config = dict(
    num_hidden_layers=14,
    hidden_size=96,
    n_experts=8,
    experts_per_token=1,
    d_expert=48,
    d_shared_expert=64,
    hidden_act='swiglu',
    moe_layers=[0, 1, 2, 3, 4, 5, 6, 7, 8, 9, 10, 11, 12, 13],
    router_score='sigmoid',
    normalize_top_k=False,
    routed_scale=1.0,
    balance_loss=0.0105,
    balance_bias=False,
    scale_expert_input=True,
    init_std_router=0.00982,
    lr_router=0.00103,
    vocab_size=16384,
    norm='rmsnorm',
    norm_eps=1e-07,
    tie_word_embeddings=False,
    optimizer='adam_variant',
    learning_rate=0.00195,
    beta1=0.95,
    beta2=0.99,
    max_grad_norm=2.0,
    batch_tokens=[32768, 65536],
    max_seq_len=1024,
    train_tokens=603100000,
    max_steps=12664,
    dataset='wikipedia_en',
)
Below are experts of layer 2 (counted from 0) of a mixture-of-experts language model. Rows are named router (the router's row for the expert), gate (a neuron's input weights, with its number), up (a neuron's input weights, with its number) and show model dimensions 0-95. Each number is 128 + 24 x the weight over its row's rms, rounded and kept within 0 to 255. Numbers have three digits each.
Before each expert's rows: a language model's description of what the expert responds to. This comes from a sample of Wikipedia text that the model never trained on.

# expert 5
Function words. Prepositions, articles, conjunctions, commas and pronouns inside running prose, such as of, the, with, and, his, which.
router:181142106161154160165088144063132139135136135124117108100145105184117087097112144123118156122092109127127130100147131142135117129112133120169138087147107105156186140118132115124121134118091147123093144110125135093112147106146101100133122112164108146118109151138159125136116092150119082175
gate4:100129112117137106135126138136162144151135129120168113117108144060117159140124097109132110161162158148092109133160140130134099117182150133136107119113155140136099104155142151136098107114158094126145119121122110122124091168088177160138121130113144094122071149153129141101116145158097185102
up4:133159120116109126163171146157126136107136153144140129194123107144106121087105112158139128135145112081139177132113145121140151117107097174132128148162133122132113137131116149116181180086084122101147111130128128139153171107125105144143134083144151133084106105109108114106164100162118148138
gate5:141098143128130147175079138097106130119113112148189124104106115142120150114126139112142148116127096162124111183054145119152152147149115123155119145141096148149096071130117115110118068118095129128104157130113104113112101169144125148117155144103104105122111136115164146129108155138118114097
up5:101162144136087104113109170131121111108121092135138161087158068108130130160136117137084171131158151145147156147117133168152097152158093107122128102128104159130113112144151092132109084125083096134138138128110116131113133132150120096120114174109097129154165096142166163143121141143156126122
gate6:086139151115100080113139126131137115109119138159132174143131100143129146134133112155103113141128176117160107126118148144167131115154132121133150113172108095133113071178161132119103113097121165111162109141134156088171114147131102110165138151118133173125112124117112160096155180135117110090
up6:125136137124155127153135164127166133135118153160165114114115064149135161124161131140158158137078136139101148112124105104148100144127087116161163089134119100134148094085123110101109082157084149124127138136125130121126114152116094105147126139124119148144132116144186145105081140137169094095
gate7:112121064111109098140131148128154182128146156115083133188149105141136140129126154158192115153111097093113129135147150098081148139103143125133131129112134112160101116125134106122150134189115150154142124126142129083122155148133153108156123093096109157129122143165163127098139118144156129139
up7:125137091147160068141137120114166117109113125107128103120127148111171105109125138100143137153129136168164133123129127056140124138111115168174151120132139135130124125099159115113144172111143120116104150068134153105115133124133121086156051109122130106126088123167103119103105120116135146140
gate8:155127180119113108123113129126145125127137130088171121143156091133135108127117121140181117125094105116119110109110098105130093132135132129135103115122090151159165099090169161125146114143127103108128128053076160134119103089115142142184113094123157133123135113151150146149096117167107134145
up8:151104162145152129139129130124128169129124115061146115143146127120151099124148137137149130105077110138137126110101099108163099127111189137104131087133075124137131095142135157133146100116120126113099139092103142092119085149105190159144170131105111132095109100156119130141094119159120133159
gate9:142110144103149173144157149140120162153087159111131075148175133134108114127111138106169129111132100109120125153133166159087109118096108149145112142116136159133129165150120120144106130142163161107132136129160123121144091118112110194116157101141159131108134153143141112105106096147057130118
up9:125111082112136126158122122137163122099125130147138125089157158148127123188134135145098120139107091128141131109130133177103128148097154103098149094119122136170145121141101099133165108166163115123119126147114133130115104137119163127107109143192084107161145136170144075100096130144146161161
gate10:129144111089132121139176114106149137120111104109110154151127142134161106095152133151142136147106088124120145115103126121087101164094120126112157143139127153199093128100129163162108188124138112069101135139120135128150150131162136142129076149149139149082148124116122120118137069127113135122
up10:154187119113111159147123162113127121157137128145146149117148132114084163137107142127135160149136130137120138118108145166129123166112113096097097137144178135151135142128154115138153110142111138103115138139125159109100097170093134112124163140135134102164161131114214133114121126197100154134
gate11:154160113164133134138118125135163101114122113085173092150082144121111181153139137101146126113141144180148128148100147158133039160126133149151090125106130119114149143134129130142148122140156106071114140127144137118078098094116124161137129098141129113143098138136092146127141127129100127141
up11:174086090128147113164129170083119154174121128145115111169106135099085136163137152101144126104112096129112118125127118141126122142134176161118145163090125144129154120100091102137124090133114118126126141142133121149151146160152131112097145091166179125112084132164142101164151111125148135149
gate12:161135149148185159158141162129155115125119109142071176155161115135111085085152107102123155101091152150120147116140123139143134137125142109099159131140107152142123142106130152125164143140097111092153123138142170095138143124132081085117145148136149146096159124161158098129146159123137095107
up12:155123105129178138145146140126143141112111103165112153116095130170145119130111131110170127090123129147105109103132148131144095149103173120171149138107143082085144098130098156122115137081148165090128140169170135157170129161146112123127157122140092118147133175119160127132101128107109093149
gate13:152122073138068175172159124134105135123146125125165165114174101129098145127115138143097118180125132112120167108121120078131114135091133126122132124138115140163156118127092173120085099141136122096117123107123079125154119092168138139131120142140122114106132149095131144120146091122090136158
up13:162079097128120160153099114112125117159116127146129163117112096110131101164127157171100114157120117111134155121126117095124136128086181078124112107124133164149093156147106191121139115141112138132091120107125077115104114156089143162161116091133085109118131125114130110109140129148141107156
gate14:126127061152118157149141157089186132111077130122170139118117114140104150139152144150145082125113119142109144145172167115146125160112117148178121122144160103146101127104138141111137119126155105139107157107126117165134108134134124094125140119134134127138096157104163141119066097143170131164
up14:110129146132101113158139085121122123160116106090145142163138154122138142144094138187088152106133108105121107129084070129107123134122134142092107170147132102141090135151083120127114140094154132172113120091082102125106121112138162120100139175141128124129107152093118098156137153116111100100
gate15:123076150112094127142102167163075127092087082136117108097135125134183141113159126143080139129143104107120114133079141130119170115134163078158136155168136155150105083161154125136133124138142123130114120126143108156151113162144163100104131164106133122098135111123138117133111126105124126153
up15:108115144110118121130116171155098150125147116119088166168122153105110144163134124094089180135116159137104150137155094110145155113144151101102144116163086111141145074140118146125128116152127127132150113127155135108093131134142117156133155104143116059113157117162093114094122149161131163090
gate16:138094110133126109136158186126166141151135170101166090117186146112139183182119120143161103160142126133160138202137113153126167139128129137160088119130114130155110115151132112119099104152123098119130130099115139110101138105090143128168121140098146130118114139134140133122096105148126119110
up16:132151124127161127181173145093112163115171124130133130120112120124116169120135116080119162125078082127141162115093134126173109149121110152101125106185146132128125108123132144116090124164083132125147138172098113091148104187165104113139141117146149099117124149131125120114125151124156145113
gate17:134113179143116103098165123118129132165114134133141152153113114107154126141148120095160144110136160135121146139113163130140142114154114143179086153095119109101104130138099136105132097132117151142195129172108133125136150111146101138141190137131142137129113118164114169137139187114187126096
up17:081136124085146167133131128148140132137142159135080112154090149092099127091118111154144123111123110108180161099114119113130144095168129121112143167106118108150095128143125105173174119119121120151140105130109101103148158102065140117138117109151120159110112148132098112170180126103124136125
gate18:136120121140134111133155138131147130117129138077082153149086152115097074083163117178129126158128134128129103112130124124126120105156156101093100138134112142152138112141122135155137150134100125112130131109172104085102184184129143101119151144133114150129110160182137134129144107163108100076
up18:104086154154096158151137096120160157097103147114117145182116164132115100116135127173134143128141122140091121134106137162111113112123148152115121115117100099155135132134121093123181191106077150116159130117112142101124138142135075099129150142097082128137119156091125153120146104123118119088
gate19:077137124130116109105126110122140128177154098127135144164170105122118120146137145092110113108148138103130105133153096169136097156148158089096158129095150159114090095148152157160117149123181107097110137164102134166139135121112158139127100143125123108113174103159106117116139170120131173125
up19:114092149149149165175163088130103149126118121137128123101117082154132124132115164117146135131103134078143128113089097089122076129134153136167146131162140138107150136121125154105124165097101185141111136125118078123148131131136123128148156100168104117110129171076138153136129150150131101160
gate20:126095156132106126114123103116122147150139130152122117100096076090125114087115108128108144157123148144114123156087148140177138143150107091159137108137076095156153122168109168130164100122171093160123140124091113131146130126093164130119098097166126126083122110131127142097077127119136124149
up20:165148115145151155141118103109135113107116086125167138140109142116165131145113155107143163156093122146103133168101098136156117144078167118159121077138101091152130148136115129137135078126141127137097121161125106098119137106125116126104157118118074163162089173154104127125105135150089099133
gate21:104137071123143078125157110117141119171119122129172127107129110121132134114167127141089131113126150110147106104175136084141118151102131120115147142129161119127131079158134133117107101128157081121138133161167151143120116165092133095098115126122134111160114105123100057105154128169086131138
up21:124143145122147124166111178149139107102116148126093143087120079136144124124134136133169099117111119129113137171124170136134128129099082142134136098104112148088110155122167068090142116127140139122123132092100111128116091108109080127125130099102097082167099096104147135173108119129161126137
gate22:110133103084099138122095161104096103115120122109107100114164156118069093096158139111146137132113122102080151123133123104148115122119179131111083077108110157107144141156137111158153108130153145123100126120160153134121118108094128124136137110093136098168155112162124139130151129164186131117
up22:159159106140159133071145069101171146111126131104124140162118137120164131166147134148130093117119158101148090127177132127090124148145096130113108173125164102164101128084141115137126136149155131146140135169093136136106122148139121166134116137160152169117112171153132146143109146114117097141
gate23:133169117136132137064142144123112166166088148139107122116161153112115159107110143138136128095105126143126089139210119142105135130153145124147133122170161118134110152131114095121084120124167125141152128169184139143123129112139121131143181125127176150127124102102105132124091146113146102119
up23:102128109122131110137123104138099123104181129102172151153126152088168196130122105116139114154161115126099133114091119120147137117116111129062151135160139133119132121148101131142103137109115108187122114116110058124148136117120172142104105125107114093102098116084117101131161123132129145126
gate24:130125092152149203184154092128124170120115101156121103135117114132167134112116139143155134119143114127086169124114130093121172127135100139158113134135177143135156092099124114136133139122094149117116120100175142155156112130078158139115109118101141107111151120095143147109105092148122168121
up24:099130145130147167099161130126144131116126125122141099167069104120125092149121122121134113141095117105149129082098115131099137142108132116091139128110122140076147173150152142135128112140164117148125131100126132159153127157180082139124138139179107142150176090104114163164123138123130065140
gate25:122140121119115086153163118152119105090115125118120157155182137104120164148107103100129167136160129065141139133147101136116091153158106129088114132095107137137142151129146127160121161158132129114159112128104142102118155091098123110115145145141161143160159114166165126110140143115132196093
up25:085104123166137145099060148106110095119133114133102095104094126116144147137120126115154089145158157112125132147132154161120165117128132130128125143096137148070088149107095155111139102102135129117141112119143149175133108199143135136148115085092142113124156142125103101103159140143147125099
gate26:103109105092074097147126083147096118138108157156163165167117093118129150139103099119072160161193141128125169105102143128134129118131120147117131123089118126115163169102090136133137116124076089108143138135105131133122122113096114133103142152122134133107124126122145137129148134135098184115
up26:096159181090150160060121127153111105115151121081126144138146150089124150163117123097169102113133123112091114143143109163102110110135140131110124157117153154123100116127127165149124105112193131100150132141117191124125126084113123131132137168125152128140149107156121113144110146129107153147
gate27:139118138124057110148123106136119134117076099152112150151115096135146122113103114145087152141171153126136101143112110119136113145111124124145133110122121140074177152117109103133160094130116117154117147120099143100091097103089141140117116195123113116083164089127134161106153133150097153138
up27:153152103106158150144114160112142192134117119141070137160128076148108155160116135164143127151116107135121101106144146128099153131098183135143153121149123114132109146124093103123126145133094156110113141149126163132152111113136107145122098085147150146069089124122134151147136096127158157169
gate28:158137125124135124128101106131143159107064124126142157143127135127163136097146146121135132156139105125086136171124154147127129113098125168137147106121157159160163151065153120117119123155166116150104104147092131107120075121126109124115160148094107082115112119180155133132087176122108128155
up28:171101080104079100158111144098155138122104109163134124124121151145157109073133162117117115120134099100143104135100142131132128150118096087112106111113109125119175122109113122087128116150136105135105138120135129103107084143155137087100086135143089102134130106156139074144097147097156127158
gate29:126087108134129142163089109108121186165099121104104139123126116121141122099101140077121106113115121137118100115117151123135143130135105106161109121137145136139110072088101103128167089125128125118147124118199079135125116154078152158110163107106168121097129116130139098108139136141106169141
up29:103089127115139131153113098101131153154108118120112143135096087106134127107096142123127154142097138135121121143112148140136137136130114106165133110150143170139087069071096102100125084110133135136102121118153110143151151158073155110115151084100169103110124117136110081117108122156099165159
gate30:098132103119124131125074123130131135161100107124116124135165166126118129146155118119162087142124138130148101112158107143102134126134156099071154135149108136142110106122130167149163149119168080119124134149177124155123122171106174146103121127143134144083153127123109120097082160102190149135
up30:116108132157120162100098136098120116182134136147153156143135135099102116114111140124112127064160142137076137132137149155110109138155084110122096152096173157131097160125131113103114111100119126129134127094119132123090155092099129156160169180137164098147171101122160132116108113140120121126
gate31:085107102131118153134131145126107097109120125116130070103146149126102137074158113102144123144122098141128171180137097114170160129142147136111156123122136111147169149157146178101136149091110129105125136113171130110120127197136139098122178124113093130132129133154154134119115131170127147102
up31:148140156122131101163102076136153124151155146140135175118100119137117123162109130170112137146144105145163089100114138158161101107121090093155098121155116144104140124110125085145165139161076130158098116094095102126108136087107112150141083143111143128098121134094146109161125121102150110143
gate32:091163134135115109130122109144124090102142157155121142102073126115152136127130131149170143127113127132162118100081135166151091132150153140121166090139129128106111081145109095138091111163139102101125116108100098137121094124160110065133125086101114108140120131121105103153116140146189131155
up32:093158111109152113064127098144130147135119165142132075113101170084080141165088114146144115119110142129146093126130169145100156102155114131124109123143167106138153111140143145148107133141153125138155109124140168128157152093152133130156178138139112139119127135134109158152129120108175129176
gate33:146135150129111144142111137133111126140119140110121181101136090136158077133125133131168151106094169112094130088156147164134075122137143084120140084129147119113142123158162128127094093087107152113121118142110147136139111089118101096138122174092125150151136108120134150132121169089139109182
up33:097119100151148159099153105137117168180155126128151138155146147109124205115101128113125100121128109125108117115097134122181155111129137182098103166130129123153140111137117147116104150121148148107154116129139116114149169136144140154180157133149156199139121134147095155124136147131110146134
gate34:117116079124147135179120112143127121133098123128137136126082109146117125109122150085112162140123135126156152161082060117137071147104155136107145126101132124160155132113112124131119088134099127116093122106085070090100092113113119115107130080142125110162160110142112144128131144155105141151
up34:101120117123124118147143130086152135115130112126133149159081099140089113132124140150151161141109114126071161112173127135116078128104148153136162126114148120135130162097143119125195165116113131137097119144084129133127105120187107100101107131144101097127109135113135097123147127155076131180
gate35:150119123115087084134134151101165107135162118108152149087128123140121092119131138127123110119150154124134144081147145079097182138132114147145120126105152104128113155113112119088094105130136133133130142130119153139080100103203149132126114121126091104177124129138161103155130099106165142175
up35:100171131161159178116146151102091137120130175136099075165145122129120112110116102113173123149127111113122117145142140164150064116125114112109170114132108124126178116156126100160102163147152121113115130118141128117187164117121116136162138151141155125098142129127084116114128102168124125113